From a checkpoint of a small mixture-of-experts model trained on Wikipedia: 8 layers.
Below are experts of layer 2 (counted from 0) of a mixture-of-experts language model. Rows are named router (the router's row for the expert), down (a neuron's output weights, with its number) and show model dimensions 0-255. Each number is 500 + 25 x the weight over its row's rms, rounded and kept within 0 to 999. Numbers have three digits each.
After each expert's rows: a language model's description of what the expert responds to. This comes from a sample of Wikipedia text that the model never trained on.

# expert 11
router:521499511494511547529499487513514483534453525486488509520504521497505499466496449455473579521507507499484485493536519529502462512480506520510490528516530499501472540500494488470481480526462497515542558472513501525541522458466489455507521510485479448516470506467521510486495500464509496513527483502493469474493503546472491532548471511426501456536488515495538513506497478515504495485486562462518448494513537474521469493501497483491524508489509507487521498475533528515481522518511501465503523501537530523507510540514479506521503496478526530483479515507486477478553510526486479486485517448482550506453476465496511529457520521501493476494467511531552499471489501499544530537476515516526539522470473477452489523509528513504477466488494463464470492541486510472474499485515497
down0:491471485516522530497501505462481535514514523485504551494468492521465520459508503476485489480502508532434463501438514497511504500470537521540522474508539467533460439506487451522526531473482502485468532502525498501537467477480488511424494506468475491469513492519469477525505469529505504495501517481472537517498528513499519529507499469481533489523509469518508466501530475480474522529458453485482517465508457531474459511485509544515499492463467515504467519516503529514484477483446506481484502495498485531503521484489527484482525488506497477505491512504497465523498473530514514475494521518491497463498507517507500483544511459459525519475550474458492481497513491501538512534504473512489515499498441484493526484551553475481473510508459487522523565441516523523504502504522477
down1:496478486498467498477529492521497501468517476481449499482476534522495455507528503494571506483504465485537547502468451483512517523546517513478467504502501475507499489479491505457521497494463467507476492477469503502500466504481517550500513472485502515475523452500524473431523514509490501480517527506490543486506479487535510518521484471481510499497472514510503491456474494540487510501494498493442530486499498512497482486456494481526524522512501479527510542542525467487511495548506495477515460502520515512555468483468468490521459444506497489520507474544526453453530453519473543482506508542523512510519507578510493519467501505497508536531447508520477520444501513488485476461512490534452522504472509540487541474498498553491477501494496537485513540513481517506486502491512515
down2:504528512504526552503506474485467483516509469471542526493492463522571490447435497524486526536496513484520492483529455535487432507533542509496529502523537481500463561519489507506448476484480462484473523491534504474501530509482558463491449517512526521504457497526518491494517503492535517530541522499539499514460519503491524555443504503482492496489499446509508521505509516507501548477521518506486496499460488491467529499510443490499482522468479468534466477519494486508482478504495489525536540498484477486507493523475542510525512497513480512517451546473480489488507525497474487527460490492484507492469482461475500504478507479529497525532489485518488502464503510506509547546444526481502491500530513484483438521535463509525490482509507512486508495516489489497484492483508512
down3:456522468493520487480484512565491469479465506503469515529487508523513439489515479475495526545510517458493543549532513524533522494502491494456490541474507502541520517507495493425503481483492501471522471481486470512510496479500470558503480525480496475530550511468520506507507512542548472527549530543532509511499527553502509503521481532531550497472525493521509494483493522478470501472480513537519524512510559493480518537499524531470471495465488533489475502445523520482511518468518515533511500488485470499504551480523526498492501516517496480506483513525533486508518520525526504508518490536531507504539483503469523533446486489488486489532501485477523518492519533481515457468506493477503524502499471495532461520449545483462519475544496515486521480521481480460479522510504525
down4:478455520491532504521466481489526516477466482458460521546498475478522469502510480502488501550464513502501479478510497502464538529454536504472541528474516563520506495509511452531452481493489534563517467520535485494524490453504490508497496513499524491478506496499490517503516446474493496524498486473489507511458487512473518498501513485547502498527500513497444504498532470510487492494472507551497506496496471554502479478525486503513546472482521475496487476525500498488490517544519524443486490509473505460499508503460534528517495512494478487538455507512477481517468523496475536506503516507452505542521515483512442484508542532508534511563481517487499534522474570506512546467482485526503535520501514445495526469504508491518490466552520512471492502494533484498519475468520521
down5:509522514523504492467480459552539516511476520493494483498482471505458537553548497511485504459500517490525523505471504509484483471481516494496536505491491482526460488463485557502496463498493486496549488502511529491513522456496511496491530487491514466530475534487537477539530486486491472457491476538487462478522490494503458536535491518467504512516472499505483492499506475502476503547515524493486525481496485546512477510505492533572503526501521464530470505529500516486430505518515497451498503504491487499506503478510529519535499519510515511441466532494489497505478503472508537503481510478494477499483445492465471475509518437501426531501519510520493542513518523492471484466504508481503492530521526496492512498495420529449483476498538551478514505550504455491497517534487530
down6:514500502485484470520527556501534500502493465515498520476467488477502498517539451457512480526515501483492501483489477523540506526488502507495493425466490514447507484518535485509480522513537492522529504527532553509523492499521463469537488501467504481520457492452475504529508513558573475522534493474531506436532535534482520511521492510493533539484442510482502489489508501498504538488455509484534469495472533513480523485506538459516489476493554501472483532508506509501532524498483507500506535530476515535501520507463477492529458499524490532500511519476547477538500496459515527484537495483532491473527451523496467539489519458493488486490463477506519488529473501494518511507506538476522500472488530446506481520516501484495498477467516502474488491498558495513509529462472507
down7:487500498564523492487481499450489501487456484531469493494474446500485539514445508525510528540518517515518484541468511476461507425514511479496490480469443517517486525497477485511499513481533552491468495476494490493529480478475502441508508546471505526473449476512490558513525476504539514502509515525541493495488467498466517512462496502485476499468491507488470484471481521518486509482482513513505516530465531505525508540469501518498481491513503503474474519487505470496518489504477528485471521464536505546482541509471481471470457513488495465487510495502512491490508482487532482488496534537502514467508537528514437484484455525551503525520519498535504524512506464491514502478508503541492543491515551503519542468500456466520474534522548467472523448486495489490489533506480489
Past participles and verbs after was/is/the, often followed by by/in/as, such as played, published, founded, written, produced.

# expert 3
router:518460539491545519528478494517512516508478516483504501530511501461534486480500452471474536522519498481497481467533495512512496520494498522494476513522515539517483536525474502498461460517461469528521556493536501532515527480488512502477524556502465461542462528474538525510471508494502497518513488481510477476495510518480470534523525530461505486520476528442532524497527449525535497477491523482541471487516515500519488465531469489491541498499515509471497488482522516515470521530533499460516499473509536509526511528536514537513486482485533542481466527509465478486501510521486477472474519460467555510455493455485487525457532519517477480507475527546514512480501518512547539524478504522550537519478508459455468513527525534518476474510484476468485479505501489461466509498502500
down1:508513490482482520490506489510515511533475477504546535477514469511508485494476476456532513509488510513559483453508469558483479479500514520486487488482511535561524539462511523515499521479445527511455488517480513445518513511508513508460507460524482524459492511519531477522482575525486544490512496509514469515508523539509527467508475508522506491493531548534497494543513479529495540533531481524501539489490520521528510490477528507519510480483484479483502542462506508487505502464525492520508518465484518479487492490451481505484492491550495475561463465531472491503480520487502513539490478469492511510527513485491469486501502489477517518464488503492495444543531494501481544491503531516470441468444490487452544491488521482463473520491500462541483533469499517470517500519516515
down2:472539468504515522454482521506479467490483482548487510503443531457546531461495478507492529567516501469535493438511518541507502507476489467498533478517507521500491525466499487577503477480515487528482506437488514522508494442532501540507515487495515471527510472501502502492528496523485485518482517529477489478513516499518497535471506489507461501518474476493497465514496514462514448469460494492485496511505494521483498507518540483444498513505477510517548531443481506492523508510519485505551511525527490525514505482509472499499494532478478480500497501514538503517520494464505492459497484496496482517517492462496510475486557539503456497472507521560534508561539517489472519510475487543549477495506493498555498534525531502508473508536458522514495495523444474509501509471481500
down3:523487484506498527528546529498514524529546459502490521515518462549416459511500516473516482459524490519550475497539498509537489519505480508515531462479458471488451474525514501524502492527502486507477488497490462494485478505520483504486490481479526511516499510468520495539487484535527463497524510492535487479507467495482517513474523501495488539503523515464482483485540539516465473485515516473497491485503518538493543552450558515483462513536506481498504548513517521477548480470515474464519485513542505483506531519491514519527512491552481510506444457499503514535491508525516548488464506490464505520498495561529481514479477500510519513449530495518545457475512505513472510471527464496488499527489525541448514511534495493504502539509472485511483481513544526536516497489516487
down4:494495510479523475446455499484503469518507514490524497513504517515503500488468482504514487539445474495480515459485517483480534501490458525511490518477465466484521485428527526524525472489499523540514445519503470499508516478485557486482545528472504495484489507469464484487472454500514508483477470498524492510493491534498497535493512513491479507454519491524541499500488493510527433504504489492514479520513505473491496530492466537507542509517515459493530533501537473526509541519470506488533490446475527501485487473541525461462490520486485480447484519546518512498465475491519465524531499486471486504462495493493473500488503510465520485555519506473516493498494508507474525487482488563517489542572466531503534513507510496533503507559490506467524532520515497531570548504513496
down5:517430525498541539524562490522499514482463475519506518493500534497502470499480498516555480501525487546514474521528493490508512562557445447483465547494465461534536471537490463457470527483487504516518490507474513439513464508494528480518441525507469464514488506531462485496540482513508464500461476498513509512529503462524485509485469484500492475524516474489520507518495536525505530543497484551522496520466497495498510475480454496496520498512480481485522489458495470524462482486491473473523506509488520474480525507513491537516462483535524475515485491516497469467471522480469509497498519501487522493510494506508499529457536468492539502518512540502531492500531501480491500490568489474542482511525519502465490483486511498454484491505522507487550490496494460500505451502494526
down6:529508515529487516515486532493521510553514475467495477471508504460522531484525463518549466479456498506498498495515531506553485505501476462477498507494485505512495456529559475507485529513487490499565495515487502512469497493510549502473526500471529536452484509562482479543449517467488495483471512502528527514518530500501481488495502485461516508522529475500515476491505499467531499511575495456452489508494496503522487459445515518441527498460476542477487495529456498494504442523492487528509472503511489460530444494448466494538525525500512500496480547469482509505515537518513481488529511515480479519546533541505516468530538507509523514485545477512512512529513514500480488485507517497458504506501482481496502520485523486516540508526517522552494478494499484506480463523537502
down7:489483508485508449499483416458487518496475470522490542521489525487499517474498485455498475462559489495474505487493545485514490496501509499494513496529548457552476466518500474512488493534471509483514525471520488485468490514488502509520489491478490503486488464468503540460515497536517536479530510493492484494485532533517466480475503515540492423457521486516543539512492509520491480494534499493477482479444496492558516505520454462499519479476509487488511472540509497503491475507508525514489555529501547439468553493510477496527470496514501517518468480517503501463570488470478538452468491476472516486479490474496532487505495528503491526536514515502500468513499493510513534506521460519448499486514448513530484502478500533487493530526458515495523480507481510502524489527535484
down8:493500511558516510501548466505495476481470483495504509490516529498508490496479501547521522504499514482483566455533500479493490530469464481492480469458493503443434468481535518474454531494471447511517490452461489531491531507520464495512501494507513532517528515493476513476467544478504527488519485502524460520518532502487505522515461510513509458484483498488499467463502497487487467481512488530515510490464498519507532516547516511488521454551487505525518520528554491518471498512469533484511491496468510510519511473514533488475526521484534445469500450497508510482487529477515510472519462519467552477497487503523491507485539491503494471510513460497487480498490508546504524437506556505536528516504492486491538499460516468534492484525501520533528464496494525492467482561463506
Nouns about music, film, television and games in release and review contexts, such as album, episode, single, performance, Documentary.

# expert 13
router:502507525463503514549481460514542546483457526468497508515506509480513478471510454448465509544509521459465500469531510534526470527495509527541490517518496513507492520512473510471440475547466459533535538480524498538499530475458510520468506520468470461526492521473523489468506518494496477515499489488477499495475507504481496514507498534500529474502464511489512549527521494491494514489499545487547479513543516527524498473502494485482530501492494539487500456495518505524474540532564486488493545460524528492510512536539510525529487498463517535463471524513506480467524523537486478444485521482495534520473469477477490519490511518535483482518471521514505527461522519537527515523484525511535509476478515482480456506517510531545494472538475465479460501502512498479470526513500499
down1:496472517494494523472494471506516482538475533495493469475482443511551476524566507486468498492479502501500515511486508471512471515513479497511474548494494498514525472460494524499458519539501480479523452520501505505486493435492535505494518489536511500491546519497477577512530436508508491443519481447493493556476494504453525505440471506471529465500541516485527535522476510548492492518450514536485528523514484452510500549529491523493522507521512493498518494492498491479425493508497538476444494484485479479474470512499525479517479504513476507480482488487508490507485545460482465491491515513506473523527484487473514514512482492518534528537479490478516487493500540504516512486526488502493488473491504539568512499514474488495523454513475527436495518496516495496484507508491477
down2:551476537508519477489508521520499480518503484501503525519513451527521532475509498504493523503513468508542505474541537526478500494477483534508507537534516538485443519511508492508518468496525506483563470492498526497497511499464488494507489490449520493489534476498513519525458504480522512465545540498535511487483506473521495556484474550503486505516475533507466526503480504491485477473508507529512494467468513506512480542480480515540558466516545528493481496509529522476474529517490469433520479480513495547534541507479510506504484496491497485480474534493551463485530476520466510491485509522508537567506558481489477528523577461498495492532502507521482523470554501497530453505516491468510489508488496532491477485440500491503521482525511469482478507495557476506476507489504507
down3:506467489488535501512479497534532519510477517517504529472534525451474545522497499496488460465490559473532501516498508527484487515486542515523537498468516548531495521519498486530546503469479528485490525516464514494509490508483477509516525478523484531514493477545489509471506463538516493456483472466483486531491539529474498468534498476516492534512451535506477510540505485512538532472496461522468511495521523530502470481548493522514523515481534504519499503454456528512513480526397501504485551482522522472544523498491514510509490484482507489522489505520489516532513490507474520525469520520524515465473503475478530504501485470493471497524521529491491546484484525521600518488516504510461512508495489516489501505524525548536541496482497497508515518507515497534486462465471518
down4:522493493487513514496482529495499478512490505489500506506559523496462504490483511542500481495471514533471489490518545473485522481482497516476536528481505491534462515509466498470537478521518473469506515557503509534550492419470445520487546468520545470489483519537475556471531501517467457492512501475469457487516473494470483534465527524501498518487555540514492479482507554489478499527498432471510501483499443521531503487496513470471495481500533468511436505524458529508500469476489545482493472577544504522507470546495517512487476493479451507514445501451495493512500484490506488505485504528517491540501502536454513519493517512505523469518505533481492496518471466501486512469491496488470502506519476477488517491490507498514494493483511479527478477514476509484519495494520485
down5:462488527513464507525518509511467502479498543509517512539488478478505500529524503468445519520486497494502487429504460476505476525481484530523490510518513482496471507477491493470484508507516466485476531572511483533518504494479488528464478502482555480534498460524516482531512505506495497466481479473518470489526521529489494493484546507457493469472468531487483467476507523506526484497498506469492512512517543468462441533506537531494534470529529513500533507515506495518507461506518428502474532516501522484478499470479484469509493465480447494522474513477538540495493476482488463480458452523508455489477525496508500529519495510469517500480569505502515510503529513506506477507457444520514527543517540543485478499493520527469529534497545533511484488522528474528508528500474475
down6:432461551513489478530515512477511518484500508490497470505490534477505514422504536528484458472476495518488512493520492512517540515502488535524506531461505530513453490494490496531518573493472489458505465481509522475527503461473507527474537492521483528524488511517482539528496490483543491506561470467475489495463478551477495500517500488518492494519494513513556483507513506483485487536465508500495510452500491542471484476506499496450541480515486486481472512512501524489489491537478481496488474513493559487511483459490490532471467510483502527474509495517511488563525460466502500484518491501523492490526459485474515512524487500483531510519505571484503493524485479486523534449482480509561508487528484514474517483473482501482487449492442533501497485464481485507478513493516449
down7:520536459511525503510512500476466501495517488489507488530475486506513500561527480477529497483541463530497481543490522497550532486525496492450500485472557517484479479504493562494489473504539534522493504521502495458539472465495525518486487448553506512502492475493524526530506475473419526539524454484486523506562534504525486494484549462501514513505455479499498506510439491489488521560482503520521488508467489497502508476541519491485488546486493464487495508535485494444479507506492463504457508508479472505478520472527476475496509522475508519491463471509542483502511510529498487560509518477495506506483509518504526485489512450510513491469497469497512473490505484539508514532506462501548490524515486487468507502538450519519449523488498509520494513533487534482463493462481515
down8:498482516492488527512522485526475531508524497462520539530532503529514508558504512521478487509521515515494499497493492495475503473492478501477508489460488512519516505496505446501504501484528495473569573471495449513521507476546495469517509528494527482461489517498516509472491489529513475512497472551506504514494514455470488508509524482452491451518520499507500494513523470467496500491540511503442477527474440534556442490509474485492470463523493554497502494494479511488502488502518511476503512508458533488525495472469496541486523484468462498558475511523522538490477510458514481492502526495533525504521477478538508522512517514475482485495489514448522461476493556448504485505494527496489464514478469531517520526503475482510571533500489486517486500499426523490535474483532479
Over in match scores like 3–0 win over, plus score or year dashes and approximators such as nearly, almost, away, off.

# expert 0
router:523476551497524529530478467515519506497429534470511502515518517476506499483495463468481548520484497481466492482547486522516488509506534531502488544548535496515489518527479508478484492513452483497534535481507504529564518473478511466483504530490470494523525542468510501499515503491462480525532475464475492480495491521477497511500522513481494477541487511498516524527504463504526494481510532492541482486511556533540482456530516501483525484473513523458514495488538501520471531524516474477523540461550551533518490555515502532527479501483514536474479510510511480490537518537492490489465541490462512482457446461502514549471525504484484491534489498524509494471497521517513498556455528518514514488484503489495479546500518516553496467526472473496476513491508509469494506469511470
down1:527501489515505486485504532477479530513490505530490516516513520474473560465475449491516503428530509493475527538526492496530547481501542481475486458532501563508457471487474523505522451532482518527543534439485480496478491484575513467528462471519456510482543507479497522500534513501490493506491524507461506524506471521487521519521490475503463483510500548505519498458520512486517534515483502523516500475488511525496487461440468460495490503469507518536500500512503493509516473468499481462487498481495501478512545474506515476514509533469487516550520555482510527489503474492475514464482466491517485478498519495500537433483512459466516506515506491494458471533506466446519526512509513482516478509497497452498515487480496496517517517502498535538466540506482546504518499512493530
down2:528531503491546476529462517504557517492467472477497551495474482496481513499471523526469452530498534514475488498532452490486495515522502484493515513484465533505504494487519484467463524506492495510528516474491486557494526492470503482567530516476487467532489517506538445506512482490482463453496501497543461497488507539468548522488525503487497481474517528503512463476518476490569512531548549526500501509513505488524467498509529518509489486461474501509497515519484487494500525523519468480510512443478534479512506538462473482481537485458520484486469497488528515441453487519492477529516496477534503501503519557468498488512506482489524471475519537530481564494545512524514453475472513472544531505522484517505482493483516515508503482478501503498507539532502499466472533518476476
down3:520560491501516498487492537491431513493517469473505512517524488485543479488553503516521484456517491493541498527517505502486464449533463459533491475492497513515506507510530524466547548507483480476476479461532507480516484464510541491513494458528491511482532474525504519443489542539469476464499522507494521531481537466506550495511487489491539499464489501477487471504501492449488516507477526500485511503512525510497519545489525511506515508468439484466470467508468499491503436479495516487544517510484484527495517520449480533480472487503471501519480508459486469517501516523465535483529495470509481507498454506523504495497493529518490455473453507474508498508527509511526516467490482518488504486538481466520547488538473536478543453454500522522495507490500510511530540548499514
down4:521503508495521520491482514473523512438508500504480485496499468455539463440470490523459506484472497467519479515489499463488503525533519491489480479487460480503496472485504446538537503498530479519471449492504484478526483475564510505492513477524507435556538430479465481492474464524517519516519494492481495495479513475503492491497462476498483480488455512545473498449499543486461505462525468475513474517535480526522462489504491530509493521489522536507505487471518515512487502538532527506492503482479498512517507490483529531498493503463541499543510437461500474495495484523452538499477470480541470482503463540494528482488510515515486496498514504554518486461495523525498526475496470476490495516449504461488543552472486512500504501506522502468509502469493497479472495510488554
down5:439482548481528551518531464512495480526487525442539536508484541467494483549518437522500503466494483523508506488507511527478547489495499503523477504508516503473480484498505470502519528468521493512540483537506536476519548470463504521524456537536503504519520517506525463522508510483497519481509543542481463516526529492494510487478459474516520524496505498524489517504481488530492521527500558496555479464475475522523514489439467528462475506488498478460506490483474485488494508479483513494477466488501547490469508504497480498506518485491441521528450499495516509466512473496512494534542510491497469550485472526530458435488507490516492495515473502494470525506482480488528496490489452526507513485490496490519548497469498473478471513537530500489524512473508528537469477493524555
down6:495483496511453443550502522511469480502483459520527472530492507478480439503506439511462453482475479513489500493472517518527487477488530533543479499504515481488493494499498521479483486495518507463521481496493517487494509484498473442536476482508569503527476504495526546526520475556532486450480463456500540503535475483509519487507471486444494536476523483516464498526501489500491514512537453482482513488505482492495468517477511481475486527514462497540472488496533513506452478501509537504512506489496494509517495538519465485492552451457471495471530530503534528508514518512522455472492518484520505505475474517528479510511516505478512517504520478534493538518498503484454478486482507504479493520522473486498453529513501501476537516459480500513480553562530506479538552541502518
down7:478488506508495508468470461480486523529501482446505441501508519502517515473508547536522528481482517533512474483530514521461519489510511475534519539495518485507488496497484536462506510517493520524487532496482481524526533506503525480478508451525509462480497511460503485491480475491530489501484505520497476505507505521502469488495516447479488501524476495519468534507470517498502490480450480463482502528480535521515457551493461473554483503530484503490496522504451495441465524517486497526545473519503484499492498499511502517479496543506540470557466526508486514477548551515487477509466520498448469523503479484456520497508508483484555509472525457559524476528509465521486513454479545503520506492510541522507516490497536499450451566489491478457474489481527511479461489503485514
down8:431500523522490516508501515490514509466501479536510495518518524515463492528492456488497500492484532503519531491548488489503511487469490527486468494466489482520489499540504501502513468527526511495477496517488522504539499507475527551482543522504504496501521509474501518465507516529503477436499468520476537427494527504469522546515482482502493506485436518536496479548522546480493494506506491503489500528520477482513519439512540511486554519515490486528510518507538459506439504471502474495532518525519476530502486465458497479466501503457471518506550521482489537536562501498545469477433501491519575504495490502516501538511459498531480524506458489507487532465476476516533536529475487489484518509464506550500526492498487493461502491505487513507533478491511499540520490511503512
Clause-opening prepositions and subject pronouns, often sentence-initial after a paragraph break, e.g. On (dates), In, He, It, there were.

# expert 18
router:526507524468512506524488488523516482503477507479492512550524519476497486489500470477465523548503513490482461490527494518549482520501507517523505532505520501499491516505496462471462451503471486522517540465522525525518522470486519490501542532490479460524494537455514544500474484477483521516520485464508480479470486526464473519529497521460519476496490525485512507517528487541525534465488527467526480487522515509516488452532483461480537516460510530479505466470513529539460519555526443492507498451492511552525510516539509541528454507489525521487463527488503468458507515535473468471473542477489532488480494475492515532470517515522467469510475505530531514474505542512531498516491518510521533507475502469474476533511511541511511487526429491492470482508504509486482478515561486
down0:515429476472483468494493505502482483480487469467483523467481485466447470525536500489523466513501474514522469520487479515480518496503447506444478525500494489467484497497482511523464448518497483543500501512429529518526540496470476495488465509478486490490473504487492516504506523464463491499454478493449524522515509514470494461490473504486508490519539524485489501514485517514509527513524493415489493497515495493546538508475516462496494532522474532541488521514492489489474492518521503466461525465497511466494496466538531516463493522483503530504499449499493529490515528488539537486470538552457500527502512533492498503486502468498521473486523485517556509532481526483490507453490460520524529482491538505461523512506464508476457472443503494465530476511475497504469507530528504
down1:515494513506533494551546526500491509509495468514492549476517505482515542503482499500541523496539471488458489489497465503459502540500495490473538481523545462537538480496498531504517512494477512482451522495513504553490510469473492497492451453496444526519514519511456504523505513515542517489550426501504484487480504512525519474442469511452489516509499561490503485517487471521464484549465485496507479527494493464502500495538508526511480508525540527511466492547500482529558482481513488479516510474473490459537465482514522505520513511505472510501491497547451536485509472479508531469515552494523519506497449521485492458468483492505549503509528457512498481484503480519504470497494462449532482481490494503502509497512529522499505509525514525461485485461489545477505516492510530
down2:490534548461498496495498486485517501502460494463494533512533529503503521489487479535499525528471497465501491506512536505513487443516500505502486516486456537529533484496533524491517498461499532499529488497506505494511501480519482474478525466479525479490460459478534487442511492548466477529477480497472521468470491510481505536508466460524500522529473483514526522467522481504498465512530465542462498517490483514524475500453548455510521509562457497516468490503520470528530465485479529480533526556546498496504447535526457531529478526498471470517486534538523532470506479528485498498459506497473488463518530526498498526483455447485467512520461533461501531512541498519474529505515489524502530493519524503506474455514491533520490501492465519480482536483485488498522496513500536
down3:504485474486498479490481572488501496486495494470537491442499532461549508489541515478521514490558481526487497492505429452482532462535491520495488482523514514505533500503459517491505511480520522475486518539531499455481485550495482486513492512472491542510473481492514544534471471504536501514482545552509483507505489558481522533473471480499519470504512482534514464484528478504507548506503527514488519505512475480459508529478525484496495517491475523558489455475523487466477504515478476493515527466541520542504509512482477452504516471471496515486492560500450504533466524539520490496506488511476464489501507548487508486471486485483504507509442496490528523480494492500485568510506492456462518553497495480474522504471499514501535519476489504522510506508518496508485521478458469
down4:488521468504556474498524479523479472471513449468479492462508482489481500463518471526554547453536518471484447494514501462484502462492508477450498508503508555490474488506508535499478494529491500471467510539508529516498548506511474507496544498492533504509474505538487478485497534502517502494439512520508515504475513484536479511494505532490487528480482457545474478503470540554538479438503497470514545511500502497504488482469481514518532456467486493553492513532547432512490480482505487515465489485530500495482500511439514547483464513462532513478508505456499507481499502475536534475479502502486516516527480505490492522466488541492532492503490532478518487516519485498490509538529514522532461531507469513497496522515538487509505477532524537474550492487499504552514513506498501
down5:500532491534499523513512478496511492469566560513509513476533490482520519500505523520497544530485495478504507513489470505497481538456499518475507468504495462449486514461474519499502532528498508518469468490511501493519520523469525542510472520537533510447498504527543522490500481502487465508540455502495513526509485503481488469514535528518528484471519502477502520508479485544484461471525481500481554516473522475531511477518532481509515499479534538515474512507484496484498450516508530522465506466489522542515455472485468495511552487501488524506480483526497467534527560530523490491536486498507499536483482484469481445531529545503527500571513432483487479523522505512474465537470492531497514508515516548476495529461491526510503483505521515538480472489476558484503503462508491
down6:543513456530463488495514536493528509454519519514489534507505539514538517544439514520510507513544531490446481508535523450533492494542496471505485510501508487487488536515484512520537490482534554474460506504506519474455476466520462532494457482500472545489495475487476504458557501481491494525494501507494511519528484520530504497522494510509469510480482512491517533507482495506471498447499474500486505497505524528507504512505472519483448512528515488512510507467491525448458486480524497451525513457450509473481547500470512498511532497482506504518510481458464495517446463520513541495537436504512544477510531466469502511500506507527514485505493481511549487489511516470499478502466535468468489475549502493485489481493470509498444511502492557557511508518485495509529491492472474
down7:500534525468474499525506516491498506504499473468522477503498523489498499503533431552529468481518484485486502492456518504505535525527490481471536532503502463497507496540451497505497483500495481535525466491511480494505501493499465474480484490526504466522564452433482481520499487507470477498463515494526486513508481466487524511445508519517546526497464528493518479496501497456522503498524486490462466482522453512519484483466513477465479508540530488543536458509514499547505506526507518479486521488502510474490483487487483526512521523510501509488542501539468485445504530454497573449488522496475491516500448478481503494479534520516466541486495522490502476481487474519546535506514449550427515461474492490492483507523480511497465509527463482477474502513478466514496505479473465
Commas, periods, colons and degree-minute-second marks attached directly to digits in numbers, coordinates and tables, e.g. 2,512, 32″W.

# expert 12
router:510447525479522524530478457528513513496481516462483559537518525489533494470483483467465523515521499490519504481538528529510502511493505524501498536518514508522491503534453452471498457510474482499543512475502511537494520465484527499504523518482477480507500527465495545492462500487470514523511491467498454487505449509460475532504514500501517459506482525478529509499527472491501508465505505484525486465508536510538461475528504463489533515475557511481501488488531496495464519518507494475520502462505544519506538523519504543533467511471554524473462558535507485496519538522484480464479501454486533514474456466500507512458531527515475476507485531528524510475472526522518500526461541514515507511439482458486488549497529515531498446505465470481484499502499489474491503502512481
down3:484493507491490501424498526497486532518485502573546498509473504498536525535516519523542485565497523512497491463480482515514505472515503518515485479474488505465521496476482523514518510477478518451499511495466496519415476526485463481519457485476518496561508458468474502476531489475504508481504525511488515470510519534494484474497527495524483506510492527472493485470511553532495493496463517506518484496528459472504521466504532506549540494443495548504484467493495498485463516463514514492455531494486484494511523476551486531489483515463496526475529506505454530526536511479508494491475522502465526471489528536518496483482499531535505505455493469473458503452541538513524512473530488490495521515455497506489512464514475507524514457512503500479538525506486538502532469536498489
down4:509537485498525509516497495497521470509456498471473488515483492527528513484514511515469512509500517503457507499490491536513478479530529518466434511491467536511494569522485524516477420463489495490506475552487443498458524489524493483495519516545506494483506512506488470493525493507504500528482470495497483483497486519497495485510552442502458469552517459491451513546484478513475472510518507537488462486486503482496495510516531489539503501488478490533464474475508485500500530507507502455481506461486463469538510511509527496501481539478501468492463461552521518521485514480497492539517542484497520545508479496530462495487485484480483513528538540467484507511502505541534565461527497512485472525483484508535482501517526513480472525475526507470515454487526523527463457482462545
down5:508468472517464523484530490473484444491519520508520499477504556524527472513523458492489484502470491478522492528484487471500498484493461513504492488520507520502480512505508500476495510516472488497461526499502558503460494498509496520499445481527509466460511515476446496514470539555501497480544489507482466475483498517464490533478482487498493526491502481505505514505496506481525506473531509496459527506549488511501507468467520555513512505498466516499598532500493526522494547477527541533532507480504482469508525528518461492468512473502519495484485483454523516509540467487460432506457576483543511500511491477492447552513474497477533497468537519513530474449475493498497533516523525493502514493511530487485500496502476518493481516480515511501468450470469466466497498510472480
down6:504472482494533490518476514542479476516524544509472514562520472463483495504544500534479474522474428520484464489508480518547510481496473506518448466499536466501519514479483528509509491503478519481477565476506497495524469498509497529546468468473463516488516506495476510537490480493512511548500498524502513467501434448498484516551482526479478484505485517489504516485504497515481515490488524540543513488489510490527507515472517484492476467487496516473465466440491567441535503544506510508544478487506496530549542498508500467481533529537521485479495520509511506499502502502478522491466489495475525533514508514484459524479547457527492523465510515542489496514500524515535492512516522531492558479514448481498524484536501475481495485519524477498505483481491510496479456494527535
down7:522519462509483474493490560516530500469461531497515546490482515555524523515478521453511541472499499504492497465471512497468494529498538515466490463494535492536481511524472464480505484572473493508500502463496521523470491560501469500527504557473519487544493505486492498516515485519505506507528517487522462512441474460502515491507488462526528478494524553464478493513478505488520495461515483526476509503497464487506557512525552510481504485485517502541502537513501518473487463439516536492520488510507503474506536520534480492470469511504480514489504483492443493522497498469529486487512455490489506482538469523482535495529491481466478474523555517517498508555488523505490515480517488492495492509502467533526514541502441514500521494458553510516479500509471516536462494528479477
down8:514526506508500545432493470566517497473445485510493496493503494456506518491520515483485473476483459549450509492500525514465466523484537484501517543537455492507495540476501458532497481495499489520507470489524505459531484520512482535468513538501520504487474515530470495540453470555498485529491490475532451504511537499497480466508536481529494503517518533525526497520498528515482507495526476528485507473484478515495516479511495501475475522461508536508524477557512481535458506481471487456500540518536519495550519458511483469465517538491483502513480517501472533461524539485480546487512462510505493462511466521525503481511493483506481540486492497477497527459495542496533480552504501482501502497486498504576499510520522495513508510505526520479508471456460541494517523486485485
down9:496506490537452474525466508436545464500511470527491513514543504503505512510473562481504466541496482494455480486484508504494544486480503509508503530476500528505523523490496487522489506524463505509502508517523506522491497491522513509495477549476531470494505499477499507511475440552466494528495489480551474464481480482519475499527493462482508490520485512484530534526510481493489525453499500484507527515518508488515471504483533492472546457477454504476524459477482517519484479514488468505466523510507471453529473481496496508505502530501534506513488531537476530473482515518494515514536448495483507466494518506536496530517491483506548565502491512501494502518518472464501531520554450493467525519450511529505533522536546480485506577479501561529462495481520531488527499547515492
down10:487524465489490486481494508491480500474467547505479520470487533521490518500491507497513490507491456509532479506494460523478460551526476543504484518489472545506570510491486508526535479493544468501514494507486532474493503497501470486489498485497536483511506472540442494473458562505475513496485500488482526544508564472502504475524475464526518460516467528494492493526482463517442542517493456510491496538514533511488488506483564489482481490538501479491453490492526510499490494496504504480502487526511510502463466460497478480506491565507469502471522515480476518477492491491526524496495512471456488495530468495482519516523486492502465534506488464578461528509479528493536524528509448489506452551504473536478510503497511512484525512509506479497485499474459536506473551465474521
Pipe cells, paragraph breaks, heading equals signs, bullets and numbers starting table rows, like asteroid catalogue numbers or dates.